{
  "num_hidden_layers": 9,
  "hidden_size": 224,
  "n_experts": 24,
  "experts_per_token": 2,
  "d_expert": 192,
  "d_shared_expert": 0,
  "hidden_act": "squared_relu",
  "moe_layers": [1, 2, 3, 4, 5, 6, 7, 8],
  "router_score": "softmax",
  "normalize_top_k": true,
  "routed_scale": 1.0,
  "balance_loss": 0.00156,
  "balance_bias": true,
  "router_cosine_scale": 20.0,
  "init_std_router": 0.00636,
  "lr_router": 0.000582,
  "vocab_size": 8192,
  "norm": "rmsnorm",
  "norm_eps": 1e-06,
  "tie_word_embeddings": "early",
  "optimizer": "soap_variant",
  "learning_rate": 0.00875,
  "beta1": 0.95,
  "beta2": 0.99,
  "max_grad_norm": 2.0,
  "batch_tokens": 131072,
  "max_seq_len": 512,
  "train_tokens": 407300000,
  "max_steps": 3108,
  "dataset": "wikipedia_en"
}
Below are experts of layer 3 (counted from 0) of a mixture-of-experts language model. Rows are named up (a neuron's input weights, with its number), down (a neuron's output weights, with its number) and show model dimensions 0-55. Each number is 50 + 10 x the weight over its row's rms, rounded and kept within 0 to 99.
Before each expert's rows: a language model's description of what the expert responds to; "comes before" lists some tokens at least twice as common just after its tokens as in all text. This comes from a sample of Wikipedia text that the model never trained on. Tokens count by the router's weight.

# expert 5
First pieces of split words (s-ender, Mo-der-ate, s-tim-ulate) and modifier nouns or adjectives like Total, second, national, main, top, air, post.
comes before: "s", " |", ":", "ed", " of", "ing"
up2:57 48 38 51 54 67 54 46 51 49 35 57 62 55 53 49 34 65 58 40 49 45 52 57 27 50 55 49 62 53 70 46 34 78 48 30 53 65 39 66 48 27 49 41 60 48 48 72 39 38 64 34 46 47 62 51
down2:42 47 52 43 48 55 25 61 43 36 56 62 43 32 34 52 43 61 70 39 52 64 52 57 50 59 32 51 50 45 55 45 69 45 53 45 51 38 41 45 45 50 37 56 47 49 48 53 60 47 48 52 21 44 50 53
up3:46 62 53 55 52 49 70 55 54 31 59 66 39 39 41 41 49 43 56 57 60 64 53 44 39 47 43 40 38 50 54 44 47 39 35 64 48 37 46 61 53 62 51 65 71 41 39 60 61 63 56 66 46 44 31 51
down3:52 45 58 37 57 70 47 56 55 50 60 40 31 44 64 58 52 58 54 55 37 51 36 46 41 48 46 49 33 48 45 53 59 36 60 51 51 51 56 54 47 27 40 37 73 49 44 36 63 46 40 52 40 47 53 44
up4:67 34 60 58 65 41 70 59 54 48 33 47 34 47 63 53 65 34 44 56 34 38 59 71 52 49 63 42 50 55 68 47 38 63 55 46 42 61 56 40 39 46 40 39 61 50 36 60 38 40 43 54 49 51 49 45
down4:39 44 72 44 53 49 47 40 67 44 63 51 36 51 58 52 35 49 60 28 51 47 37 41 52 54 56 49 44 34 56 65 54 58 57 59 60 48 48 60 39 37 61 75 34 35 48 65 39 42 51 56 58 36 42 52
up5:42 75 46 66 54 35 59 57 48 48 41 39 43 37 63 39 57 49 40 47 40 43 34 18 39 54 44 42 36 51 40 42 44 53 48 48 65 55 63 36 64 37 60 39 54 57 74 52 53 50 55 37 63 55 48 65
down5:57 52 39 58 56 51 48 47 47 44 55 49 49 45 56 51 41 52 54 52 62 38 47 59 61 53 57 58 59 51 23 50 48 44 45 75 77 46 44 58 46 54 50 51 61 46 65 46 59 42 60 48 70 62 54 52

# expert 15
Final or inner digits of years, counts and decimals following another digit, such as 192-9, 190-8, 31.5-07, and century.
comes before: " |", "0", "8", "7", "5", "6"
up2:43 54 41 74 46 75 49 33 51 49 50 67 44 41 52 52 27 46 47 38 43 51 52 58 42 30 46 52 44 63 60 54 51 54 60 42 46 41 45 48 54 40 37 51 75 64 66 65 55 39 44 64 66 51 29 36
down2:53 36 74 31 26 43 52 45 39 37 58 65 41 61 57 59 57 48 67 62 50 55 44 45 64 29 55 33 48 45 50 39 31 65 45 35 75 49 53 54 56 31 43 47 39 39 31 37 58 40 53 34 33 53 60 69
up3:38 48 50 61 44 51 42 58 46 42 41 64 58 27 58 70 49 49 57 27 44 49 39 63 62 56 51 61 63 50 64 58 29 64 68 54 42 39 44 44 46 48 32 59 45 44 46 48 47 62 39 33 49 53 51 39
down3:62 51 58 65 66 59 44 35 39 43 50 56 42 65 51 56 36 55 48 64 34 76 49 52 40 51 74 42 49 44 60 47 62 42 34 57 45 60 58 59 66 52 36 43 58 36 36 32 57 71 56 42 35 56 47 48
up4:47 41 59 64 61 34 39 45 54 52 60 58 49 60 50 52 43 66 42 59 45 49 45 45 52 49 54 51 46 59 69 46 53 65 45 48 48 47 56 49 53 28 56 51 43 44 58 35 63 50 56 47 38 35 44 51
down4:44 29 58 54 55 41 57 61 52 38 47 62 38 46 69 49 50 57 54 54 80 58 52 38 69 42 55 49 72 53 66 49 50 38 42 46 74 43 41 39 61 59 49 52 49 61 62 51 36 49 58 55 35 39 37 50
up5:50 49 53 39 43 44 37 67 45 43 64 44 52 45 42 48 32 56 58 58 52 49 61 39 48 60 57 33 64 47 70 53 40 45 40 43 33 32 42 49 49 37 59 52 68 40 54 31 38 42 50 42 45 61 47 77
down5:49 48 46 36 52 43 46 38 50 52 58 24 51 46 46 35 51 29 51 58 50 62 45 54 50 54 60 68 65 60 55 62 43 47 58 48 35 59 60 55 61 48 67 43 62 59 49 40 38 41 52 35 45 50 54 54

# expert 23
Subject pronouns he, she, they, it and nouns like area, season, people beginning a clause, plus the digit 0 in years (2-0-21) and scores.
comes before: "0", "1", " was", " of", ".", "2"
up2:28 55 47 57 45 61 43 57 41 55 57 43 60 59 55 60 51 49 45 61 47 54 56 34 49 51 61 41 44 70 51 45 40 31 68 62 67 50 57 32 56 57 52 49 38 48 41 43 25 47 52 52 24 67 50 40
down2:38 54 32 67 39 38 50 57 40 54 53 48 47 49 55 34 41 56 47 65 28 49 67 48 42 48 39 49 47 47 45 52 56 51 36 46 55 50 47 55 52 61 64 59 38 41 30 57 26 77 42 59 48 50 51 55
up3:66 53 42 63 52 49 59 51 57 32 38 69 66 53 52 51 36 44 52 63 67 45 54 44 46 48 54 55 50 41 46 65 49 26 40 41 58 40 43 60 33 59 52 66 52 43 42 63 59 60 60 56 53 50 46 44
down3:42 40 46 52 54 50 30 40 55 52 49 42 44 49 44 66 53 49 43 61 50 41 47 32 58 53 64 43 53 45 33 51 66 46 37 38 30 56 50 40 54 55 49 45 63 50 39 57 56 46 57 48 55 48 56 49
up4:52 40 43 48 51 59 29 43 46 45 50 61 67 57 55 43 51 37 36 42 46 49 55 63 61 60 36 41 43 46 45 49 61 50 32 60 51 33 65 54 78 54 40 39 48 35 63 54 60 45 47 44 45 55 43 65
down4:50 57 47 58 45 54 44 46 62 40 33 50 50 37 37 46 56 53 43 45 83 49 48 56 38 52 52 57 35 53 51 48 44 35 46 50 46 38 38 45 28 64 41 66 50 65 41 39 55 52 65 31 63 57 61 47
up5:36 35 46 41 42 58 76 62 50 48 42 44 41 62 51 50 62 23 44 46 43 53 40 49 59 65 56 49 49 59 59 27 54 64 43 59 47 63 42 47 49 50 50 50 42 58 55 63 49 48 44 46 41 49 59 49
down5:55 42 63 48 43 40 46 60 38 49 46 49 49 45 58 45 58 52 60 65 44 55 47 55 52 48 53 53 56 52 37 61 52 53 64 57 77 53 67 31 55 44 35 59 56 45 64 50 50 53 47 28 58 58 75 45

# expert 4
Standalone space tokens before numbers in lists and tables, plus prefixes re, un, con, dis and LaTeX braces.
comes before: "1", "2", "0", "3", "4", "5"
up2:44 39 41 52 62 56 37 66 49 54 61 73 40 47 39 55 46 48 43 34 52 46 77 63 49 47 60 51 56 49 51 43 64 47 56 53 55 43 52 38 55 44 55 54 64 32 69 56 31 47 41 43 69 52 41 77
down2:50 50 47 42 57 48 46 40 54 38 33 40 47 50 51 35 42 64 35 42 52 40 52 43 39 51 49 37 52 43 58 60 49 34 39 56 51 42 42 59 55 57 70 83 28 55 46 43 54 51 46 56 51 49 61 53
up3:46 44 46 63 51 56 66 65 39 41 41 44 64 55 54 42 53 41 37 47 59 28 52 46 66 58 44 54 41 33 43 51 64 65 53 54 40 15 56 60 49 50 34 58 46 61 54 62 51 60 41 61 47 54 46 43
down3:60 40 41 52 50 53 30 43 51 46 45 34 58 52 55 53 46 55 42 54 56 57 33 49 57 42 66 57 75 54 49 52 58 53 60 40 47 59 67 39 63 43 41 50 43 52 49 52 55 37 50 51 52 48 67 37
up4:65 43 39 31 44 47 49 50 52 54 45 71 56 23 56 55 47 51 52 38 38 64 39 58 53 31 46 65 55 59 31 43 45 55 54 51 61 57 35 43 52 58 38 38 53 50 64 48 54 50 50 51 44 41 61 65
down4:50 55 47 51 59 60 39 43 59 56 53 46 42 52 63 38 30 61 65 50 49 48 61 45 54 70 67 56 59 49 41 55 50 36 49 56 37 40 45 60 42 46 62 52 35 48 42 63 40 37 74 60 50 43 40 48
up5:59 45 46 35 63 51 51 36 54 41 67 50 43 55 50 66 36 56 45 59 47 58 65 47 36 50 58 44 38 32 43 51 37 48 40 40 51 47 49 62 45 46 58 57 37 44 74 69 63 56 54 49 39 45 57 50
down5:29 68 35 44 64 54 53 55 71 58 53 36 66 54 40 50 58 56 49 52 65 62 51 44 26 55 51 62 54 59 47 46 36 58 55 56 54 49 19 48 44 37 36 40 44 53 44 34 38 45 56 48 58 46 42 50

# expert 18
Prepositions like in, for, on, by, with, from, after, following participles or nouns, plus noun endings -ation, -ment.
comes before: " the", " a", " his", " their", " its", " an"
up2:54 41 54 60 69 51 58 50 40 38 35 53 44 50 65 38 57 56 47 39 38 46 59 52 62 54 46 54 45 54 42 64 54 48 50 53 51 39 52 36 36 79 49 55 36 37 63 48 59 76 49 59 50 37 65 43
down2:48 44 77 53 35 40 38 57 30 44 53 55 46 32 41 46 40 37 55 26 38 42 68 50 59 55 44 62 61 48 40 47 30 33 53 39 63 65 51 46 36 65 40 51 62 62 45 31 54 54 49 57 34 41 62 70
up3:31 35 57 45 40 58 46 48 56 47 42 44 44 50 75 29 53 38 57 56 50 50 51 44 61 57 55 55 63 60 58 53 44 60 47 61 46 55 42 45 52 49 54 47 48 45 31 62 65 44 65 45 53 51 51 67
down3:45 41 54 31 47 39 33 60 64 61 48 50 59 50 63 53 59 49 53 38 46 53 59 74 58 36 52 49 48 53 34 40 63 43 56 44 35 56 51 46 38 57 37 47 50 50 67 68 45 55 62 55 49 20 34 54
up4:39 43 54 60 47 55 33 41 44 63 47 32 48 53 33 41 63 54 64 32 71 46 55 54 39 44 52 56 79 49 48 37 37 74 33 57 41 48 49 43 59 31 50 37 61 51 48 52 38 56 39 51 63 41 49 60
down4:48 51 46 34 47 64 65 58 57 53 50 39 38 49 71 52 34 57 47 37 40 79 26 58 64 46 46 69 50 55 38 45 46 58 33 43 40 53 55 40 42 45 35 39 60 46 54 56 37 62 44 56 44 42 43 50
up5:47 52 44 65 42 37 46 45 58 44 57 63 40 40 56 50 43 54 56 39 62 53 68 46 62 49 51 51 50 37 54 45 58 59 54 74 50 34 49 62 54 46 42 35 56 44 53 50 58 59 52 54 47 46 65 72
down5:63 65 41 59 49 61 66 44 38 50 41 75 43 48 59 43 64 48 49 48 62 60 34 46 52 53 60 68 54 46 58 43 63 52 74 54 56 52 37 46 51 40 53 49 45 71 44 69 57 34 51 42 60 47 55 40

# expert 8
Common first names and surname or word-final pieces in credits and tables, like John, George, Hall, ton, son, plus of, when, while.
comes before: ",", " the", " of", "'", " (", "a"
up2:49 52 44 42 56 33 39 59 55 53 66 56 51 54 63 49 65 48 54 54 36 56 46 57 51 41 59 50 52 49 48 43 14 37 63 72 60 46 55 41 79 57 41 52 44 46 57 52 40 47 53 56 33 43 64 42
down2:52 41 27 46 42 54 44 61 60 42 38 66 55 54 41 62 45 69 40 62 51 58 44 55 57 31 60 28 57 53 51 50 69 52 60 48 63 38 50 45 53 59 58 57 56 49 44 38 38 54 58 39 70 63 59 49
up3:41 48 51 49 58 39 50 46 28 38 45 51 31 49 43 33 38 57 59 34 46 46 49 32 65 44 52 66 76 50 52 61 65 73 60 45 61 62 45 48 33 44 47 55 53 49 42 56 32 41 48 51 61 50 55 63
down3:47 63 52 67 62 56 36 38 35 49 57 66 56 62 48 46 57 55 62 40 54 57 55 45 32 51 44 50 53 48 37 54 51 48 51 51 50 47 47 44 48 66 39 48 39 40 62 40 44 47 48 50 50 54 60 72
up4:33 51 73 55 50 46 61 46 53 45 50 57 45 67 48 54 45 43 35 47 58 39 53 46 32 68 50 62 42 53 61 45 49 35 44 46 52 55 56 37 50 48 49 36 42 28 45 64 23 68 61 47 66 56 28 38
down4:55 48 42 45 60 51 32 48 48 69 63 25 45 45 38 46 57 58 54 40 48 48 52 55 46 44 63 54 31 55 40 74 54 39 44 33 35 50 51 41 46 43 57 58 56 52 61 35 39 42 63 54 55 42 54 58
up5:58 46 43 35 63 49 29 40 47 37 64 49 42 56 54 55 51 73 50 34 66 48 56 53 49 67 44 60 44 45 50 39 52 62 52 61 63 45 55 33 51 52 56 44 52 46 58 53 60 46 39 40 57 39 61 56
down5:70 40 35 44 65 47 43 44 59 48 53 61 52 61 44 42 71 44 57 54 45 46 53 40 36 41 47 49 59 73 74 52 41 53 54 32 71 58 57 45 50 39 50 46 48 38 58 49 34 34 36 49 41 51 52 41

# expert 20
Endings like -s, -ed, -d, -ing, -t completing words, plus as, him, them, there, known, played.
comes before: " by", " in", " to", " a", " as", " of"
up2:50 60 37 58 45 62 43 58 43 61 45 43 45 54 40 49 42 50 65 50 48 46 49 39 62 56 52 69 45 33 49 61 54 59 61 51 60 60 69 49 48 64 59 52 56 65 41 59 49 49 33 60 54 25 52 48
down2:56 31 44 39 46 56 53 61 68 45 50 58 51 53 46 51 35 45 50 43 47 63 49 56 60 31 55 47 42 49 42 51 42 49 59 47 64 37 51 53 59 50 55 64 70 45 49 44 62 59 50 64 33 56 45 56
up3:52 48 65 37 61 40 51 78 38 45 32 70 54 55 61 43 57 50 52 44 74 49 33 46 52 44 56 44 46 61 56 60 36 68 49 39 36 39 66 39 57 47 59 53 64 57 52 63 39 48 59 51 43 50 54 71
down3:70 55 43 46 48 67 65 36 37 53 49 36 61 52 49 56 66 63 36 46 42 53 45 28 45 56 52 48 35 43 57 64 44 42 54 44 51 50 58 40 41 62 65 50 42 37 63 60 54 37 52 33 53 58 59 44
up4:42 52 47 32 42 54 55 39 47 50 33 54 67 36 55 36 40 47 43 51 38 68 38 55 45 50 39 42 62 49 65 54 52 37 38 51 38 44 48 46 60 70 50 40 48 48 57 53 36 40 39 51 45 62 47 63
down4:58 49 64 46 33 49 51 46 53 50 66 55 51 54 56 62 40 52 34 64 52 62 42 51 45 52 51 50 41 36 30 42 51 57 39 39 50 57 43 53 46 47 61 56 57 43 70 57 52 68 48 36 65 63 60 58
up5:43 61 79 54 45 34 69 46 48 54 55 41 38 52 60 58 58 48 58 58 50 45 49 44 68 72 44 44 35 36 41 54 54 26 54 61 59 45 43 38 31 44 45 45 50 63 60 67 47 45 62 51 48 34 42 42
down5:58 50 36 62 63 51 39 71 52 42 60 39 41 56 42 59 41 39 48 47 62 61 48 46 58 52 45 32 52 51 60 44 60 39 49 68 42 64 38 71 54 66 50 50 58 57 54 49 63 57 45 37 38 40 34 52

# expert 22
Pipe separators between numeric or name cells in tables, plus uppercase letters in country codes like UKR.
comes before: " ", "\n", " —", " +", " −", " L"
up2:54 46 33 54 48 37 49 49 46 16 43 45 47 56 30 46 43 66 40 38 45 36 53 64 51 59 44 44 67 52 31 46 50 56 63 56 46 35 40 44 45 62 51 40 56 38 49 70 47 48 54 54 44 47 56 50
down2:43 41 53 71 48 50 53 53 36 36 66 46 51 42 39 50 53 48 57 23 44 56 58 37 68 52 48 60 56 60 59 54 41 51 46 52 41 55 26 24 49 40 59 45 56 45 38 57 46 46 60 46 33 45 57 50
up3:55 63 47 45 56 56 64 44 48 41 53 36 60 52 53 51 43 61 51 41 59 59 40 39 54 38 53 52 55 49 57 51 34 36 38 55 56 51 53 47 37 73 45 68 50 59 42 50 36 43 28 40 42 54 50 34
down3:52 46 53 59 51 37 50 49 58 41 55 59 54 54 40 56 40 52 55 56 66 54 47 44 66 52 38 61 59 47 32 48 27 53 53 57 67 40 53 54 55 33 56 50 51 53 43 28 61 42 52 57 40 42 51 64
up4:57 64 55 49 51 37 43 37 53 36 46 52 50 35 56 43 42 60 48 55 37 43 61 49 57 45 51 51 45 35 56 48 49 42 63 53 47 52 56 53 47 57 49 38 37 41 44 50 58 42 60 49 59 59 62 48
down4:39 52 59 56 31 44 54 49 56 55 45 46 27 47 49 42 50 51 50 62 42 38 42 58 72 56 48 34 55 57 34 31 52 42 38 47 52 49 34 61 48 39 50 46 54 39 59 64 48 54 60 60 70 47 46 53
up5:53 48 47 63 44 60 36 44 59 64 44 50 49 51 48 51 52 26 52 49 48 54 53 40 46 46 39 49 45 59 51 57 48 36 57 58 44 47 42 53 65 71 29 60 41 42 49 46 40 65 59 38 53 41 75 53
down5:38 40 48 52 45 29 43 48 27 54 44 37 55 74 53 53 45 44 35 54 45 44 63 60 44 41 46 51 40 36 67 56 50 54 41 70 51 48 69 40 49 44 49 42 55 68 46 48 46 54 36 59 51 54 53 56

# expert 7
Past-tense verbs and particles after he/was/to, such as made, released, began, built, up, back, left, plus name fragments like Hal-m-stad and Bu-il-der.
comes before: " to", "s", "ing", "ed", " by", " in"
up2:35 74 45 29 44 40 47 44 50 55 42 52 44 56 52 50 49 47 37 36 73 61 58 29 66 49 52 47 65 55 67 51 68 52 49 48 53 42 44 46 36 64 48 51 48 40 59 51 55 50 63 65 53 55 33 45
down2:46 52 59 37 30 48 65 52 51 60 46 47 40 61 55 52 42 43 47 46 56 28 35 52 45 41 54 38 66 53 63 55 59 65 49 45 47 44 56 62 41 57 42 23 58 47 52 61 47 46 46 50 42 34 46 60
up3:39 24 54 43 22 56 53 56 51 60 59 61 52 52 61 49 45 51 56 61 43 65 30 37 49 57 58 61 57 33 46 22 51 58 65 37 48 40 63 52 49 61 43 42 40 71 39 58 61 61 68 58 52 43 53 45
down3:41 56 46 59 39 57 38 61 62 49 42 70 59 50 56 55 47 48 51 62 36 41 46 42 41 51 54 51 44 48 64 33 57 67 49 54 42 48 53 44 35 71 59 41 47 69 60 56 63 63 58 54 53 48 64 56
up4:46 51 69 54 44 55 56 50 36 38 38 40 47 40 41 48 53 49 54 59 45 63 51 54 43 37 51 38 65 29 80 57 45 61 35 35 47 42 41 37 46 65 34 42 50 45 56 53 49 63 55 50 51 43 65 46
down4:47 50 50 54 67 61 54 37 33 44 49 55 57 41 55 38 50 63 33 49 37 53 54 48 58 64 53 68 38 54 54 58 46 38 48 46 57 55 40 68 47 70 40 53 39 57 59 53 56 48 39 52 71 53 54 41
up5:46 46 52 34 51 51 43 62 48 40 41 67 33 46 61 39 53 55 52 53 49 49 46 49 62 35 66 55 67 42 49 44 48 47 59 39 54 60 45 59 42 33 42 47 59 39 46 39 59 41 58 36 62 47 44 39
down5:52 50 50 47 70 53 45 56 50 58 28 38 30 53 51 46 50 72 51 59 36 60 61 46 53 66 31 42 49 58 62 54 53 37 42 47 41 45 73 46 50 49 51 55 57 48 34 40 41 34 48 39 47 40 44 50

# expert 9
Digits inside years after 20 or 19 (20-1-1, 20-2-5) and in scores, plus the suffix -ly and adverbs like later, then, also.
comes before: "9", "8", "0", "7", "6", "5"
up2:47 66 56 41 49 46 46 47 39 49 64 52 39 49 48 38 53 33 38 38 68 36 37 61 58 40 60 44 48 67 45 43 56 55 49 48 37 42 70 72 52 39 38 52 56 26 54 43 48 49 58 56 51 54 49 57
down2:50 35 39 52 38 61 48 64 45 35 50 52 47 48 39 44 52 56 46 51 30 44 43 45 59 65 55 45 45 58 61 62 45 64 52 58 52 61 48 51 43 37 39 40 62 66 48 39 42 61 43 75 37 32 49 58
up3:58 66 68 41 48 61 44 62 65 58 47 47 35 57 41 56 50 50 46 38 57 41 44 44 60 69 67 51 64 46 47 66 53 47 63 79 43 37 43 60 43 67 46 59 43 48 47 54 39 52 56 58 42 52 58 51
down3:62 65 48 56 47 40 49 71 34 53 56 48 45 46 55 58 48 52 42 55 46 39 42 48 43 43 40 39 34 43 42 58 40 49 41 62 64 45 47 44 38 40 47 76 52 55 46 66 47 57 39 57 57 45 44 39
up4:43 50 60 32 58 56 49 71 47 42 52 45 49 33 57 39 65 43 26 47 39 48 42 53 41 59 47 32 53 60 56 52 48 59 48 59 43 42 45 49 47 71 47 57 71 43 66 41 37 55 54 68 35 38 30 49
down4:48 50 48 71 45 56 66 69 37 40 64 64 64 64 43 48 60 49 70 28 44 53 63 57 29 48 46 45 51 52 57 37 46 69 41 55 52 48 58 54 57 57 61 31 47 61 40 50 39 40 39 52 57 44 43 31
up5:55 46 58 45 46 57 40 34 53 44 53 80 61 59 53 39 41 69 53 50 48 28 54 65 36 54 53 42 54 62 58 48 57 52 52 33 59 64 55 50 56 42 59 32 47 46 21 57 34 55 26 55 46 66 64 42
down5:50 51 56 53 45 45 26 60 39 34 60 47 42 45 57 52 44 58 52 55 67 30 45 47 55 51 50 67 38 48 50 44 45 65 73 38 68 58 33 66 49 53 45 56 58 40 52 53 35 41 44 53 30 34 56 48

# expert 13
Commas, periods, opening parentheses and semicolons ending clauses or list items, especially the comma between day and year in dates like May 5, 1862.
comes before: "\n", " The", " and", " He", " In", " It"
up2:61 65 46 50 39 50 64 53 60 47 51 58 46 51 42 49 56 57 54 43 41 43 68 35 64 32 52 41 59 49 52 59 72 58 59 67 51 62 53 51 58 46 59 41 56 50 59 39 48 41 23 23 47 51 46 49
down2:45 52 36 64 42 62 24 44 52 41 46 52 35 46 54 56 46 55 46 53 58 44 54 40 57 54 49 60 65 48 38 56 44 78 44 57 40 41 47 36 49 49 53 70 56 45 40 54 46 48 53 55 50 62 46 45
up3:47 52 46 57 54 42 55 40 45 41 54 58 60 46 56 46 27 67 42 54 49 36 37 45 40 66 33 35 44 78 66 60 58 48 30 35 65 40 41 69 59 58 43 38 47 49 56 43 50 63 42 67 54 44 37 52
down3:39 36 61 48 48 58 57 56 58 50 61 59 60 54 39 54 48 62 51 31 49 48 24 59 57 62 40 49 47 48 67 55 33 59 48 53 54 54 40 56 44 44 48 42 41 67 44 40 61 45 58 62 35 44 37 51
up4:55 53 40 50 53 42 68 58 66 46 74 50 45 53 57 43 62 63 51 35 51 47 39 52 41 47 48 46 41 57 57 50 52 32 39 33 58 55 56 48 59 48 50 45 57 65 54 55 42 66 63 52 49 37 53 63
down4:39 63 63 37 48 33 40 39 58 44 43 59 53 49 51 68 56 39 35 52 47 50 52 53 45 58 49 45 43 51 50 58 55 50 46 43 55 50 57 40 58 34 51 45 43 57 65 67 44 63 51 54 55 48 65 44
up5:53 35 33 31 41 25 64 55 50 51 46 58 56 51 44 65 39 56 58 62 53 35 47 50 53 38 69 42 53 39 79 44 34 47 45 65 62 47 35 59 66 51 51 47 69 47 57 61 43 51 50 43 55 45 39 58
down5:66 54 49 43 65 40 32 54 45 50 51 48 45 72 53 45 52 43 51 40 38 59 56 35 45 34 54 44 55 68 59 51 44 65 35 37 47 39 37 35 43 63 47 63 60 54 46 43 50 48 39 57 74 52 76 48

# expert 1
Colons after infobox field labels (Coordinates:, Height:), pipes and periods in tables and numbers, plus place-name starts like New, Los, United.
comes before: " ", " \"", " States", " York", "5", "4"
up2:64 43 54 61 45 52 78 55 54 43 63 53 43 53 65 49 58 54 40 52 52 52 29 52 54 60 46 63 59 56 54 38 45 44 51 52 44 36 38 63 39 44 46 30 41 59 48 61 50 44 51 36 46 46 40 53
down2:47 57 40 46 57 62 38 55 57 61 60 44 55 52 36 54 61 67 39 53 34 53 55 64 56 54 46 49 50 66 19 45 44 61 37 63 38 41 38 52 51 53 53 60 47 53 43 34 50 49 41 46 71 54 53 49
up3:48 59 47 44 54 52 46 81 51 56 48 53 54 39 45 65 48 52 44 29 44 30 48 50 58 46 59 67 49 37 52 38 43 47 22 46 68 52 55 56 57 61 42 36 58 43 48 39 54 37 34 44 55 52 52 47
down3:45 42 42 46 44 43 52 75 53 47 58 52 47 50 67 38 52 60 65 49 51 55 61 62 50 47 44 37 64 58 50 35 55 56 54 31 49 63 54 34 39 39 60 50 40 77 50 53 48 47 50 57 39 50 51 57
up4:53 42 39 39 48 47 54 48 52 59 36 46 54 47 50 55 56 45 25 62 60 41 42 26 48 48 52 56 74 40 74 47 53 49 45 62 55 55 45 52 57 38 55 53 59 48 47 55 41 44 53 35 45 52 54 53
down4:39 42 44 26 44 61 41 76 46 43 53 62 58 50 44 63 52 49 33 53 62 34 48 54 54 44 44 32 49 34 55 50 76 49 45 57 41 66 54 45 53 54 47 38 42 44 64 36 61 52 46 45 49 47 41 62
up5:38 46 73 37 37 87 51 62 45 61 49 52 52 48 72 47 50 37 47 34 50 56 47 48 50 53 40 39 41 49 45 45 51 64 40 65 57 36 41 40 65 48 62 48 38 48 63 44 56 45 53 43 67 55 60 39
down5:35 40 56 58 51 48 57 53 47 73 36 44 55 64 52 53 45 46 68 64 61 49 62 29 56 58 45 52 61 62 73 32 48 39 51 40 40 47 67 41 37 33 39 44 47 65 43 47 68 55 40 51 46 66 53 45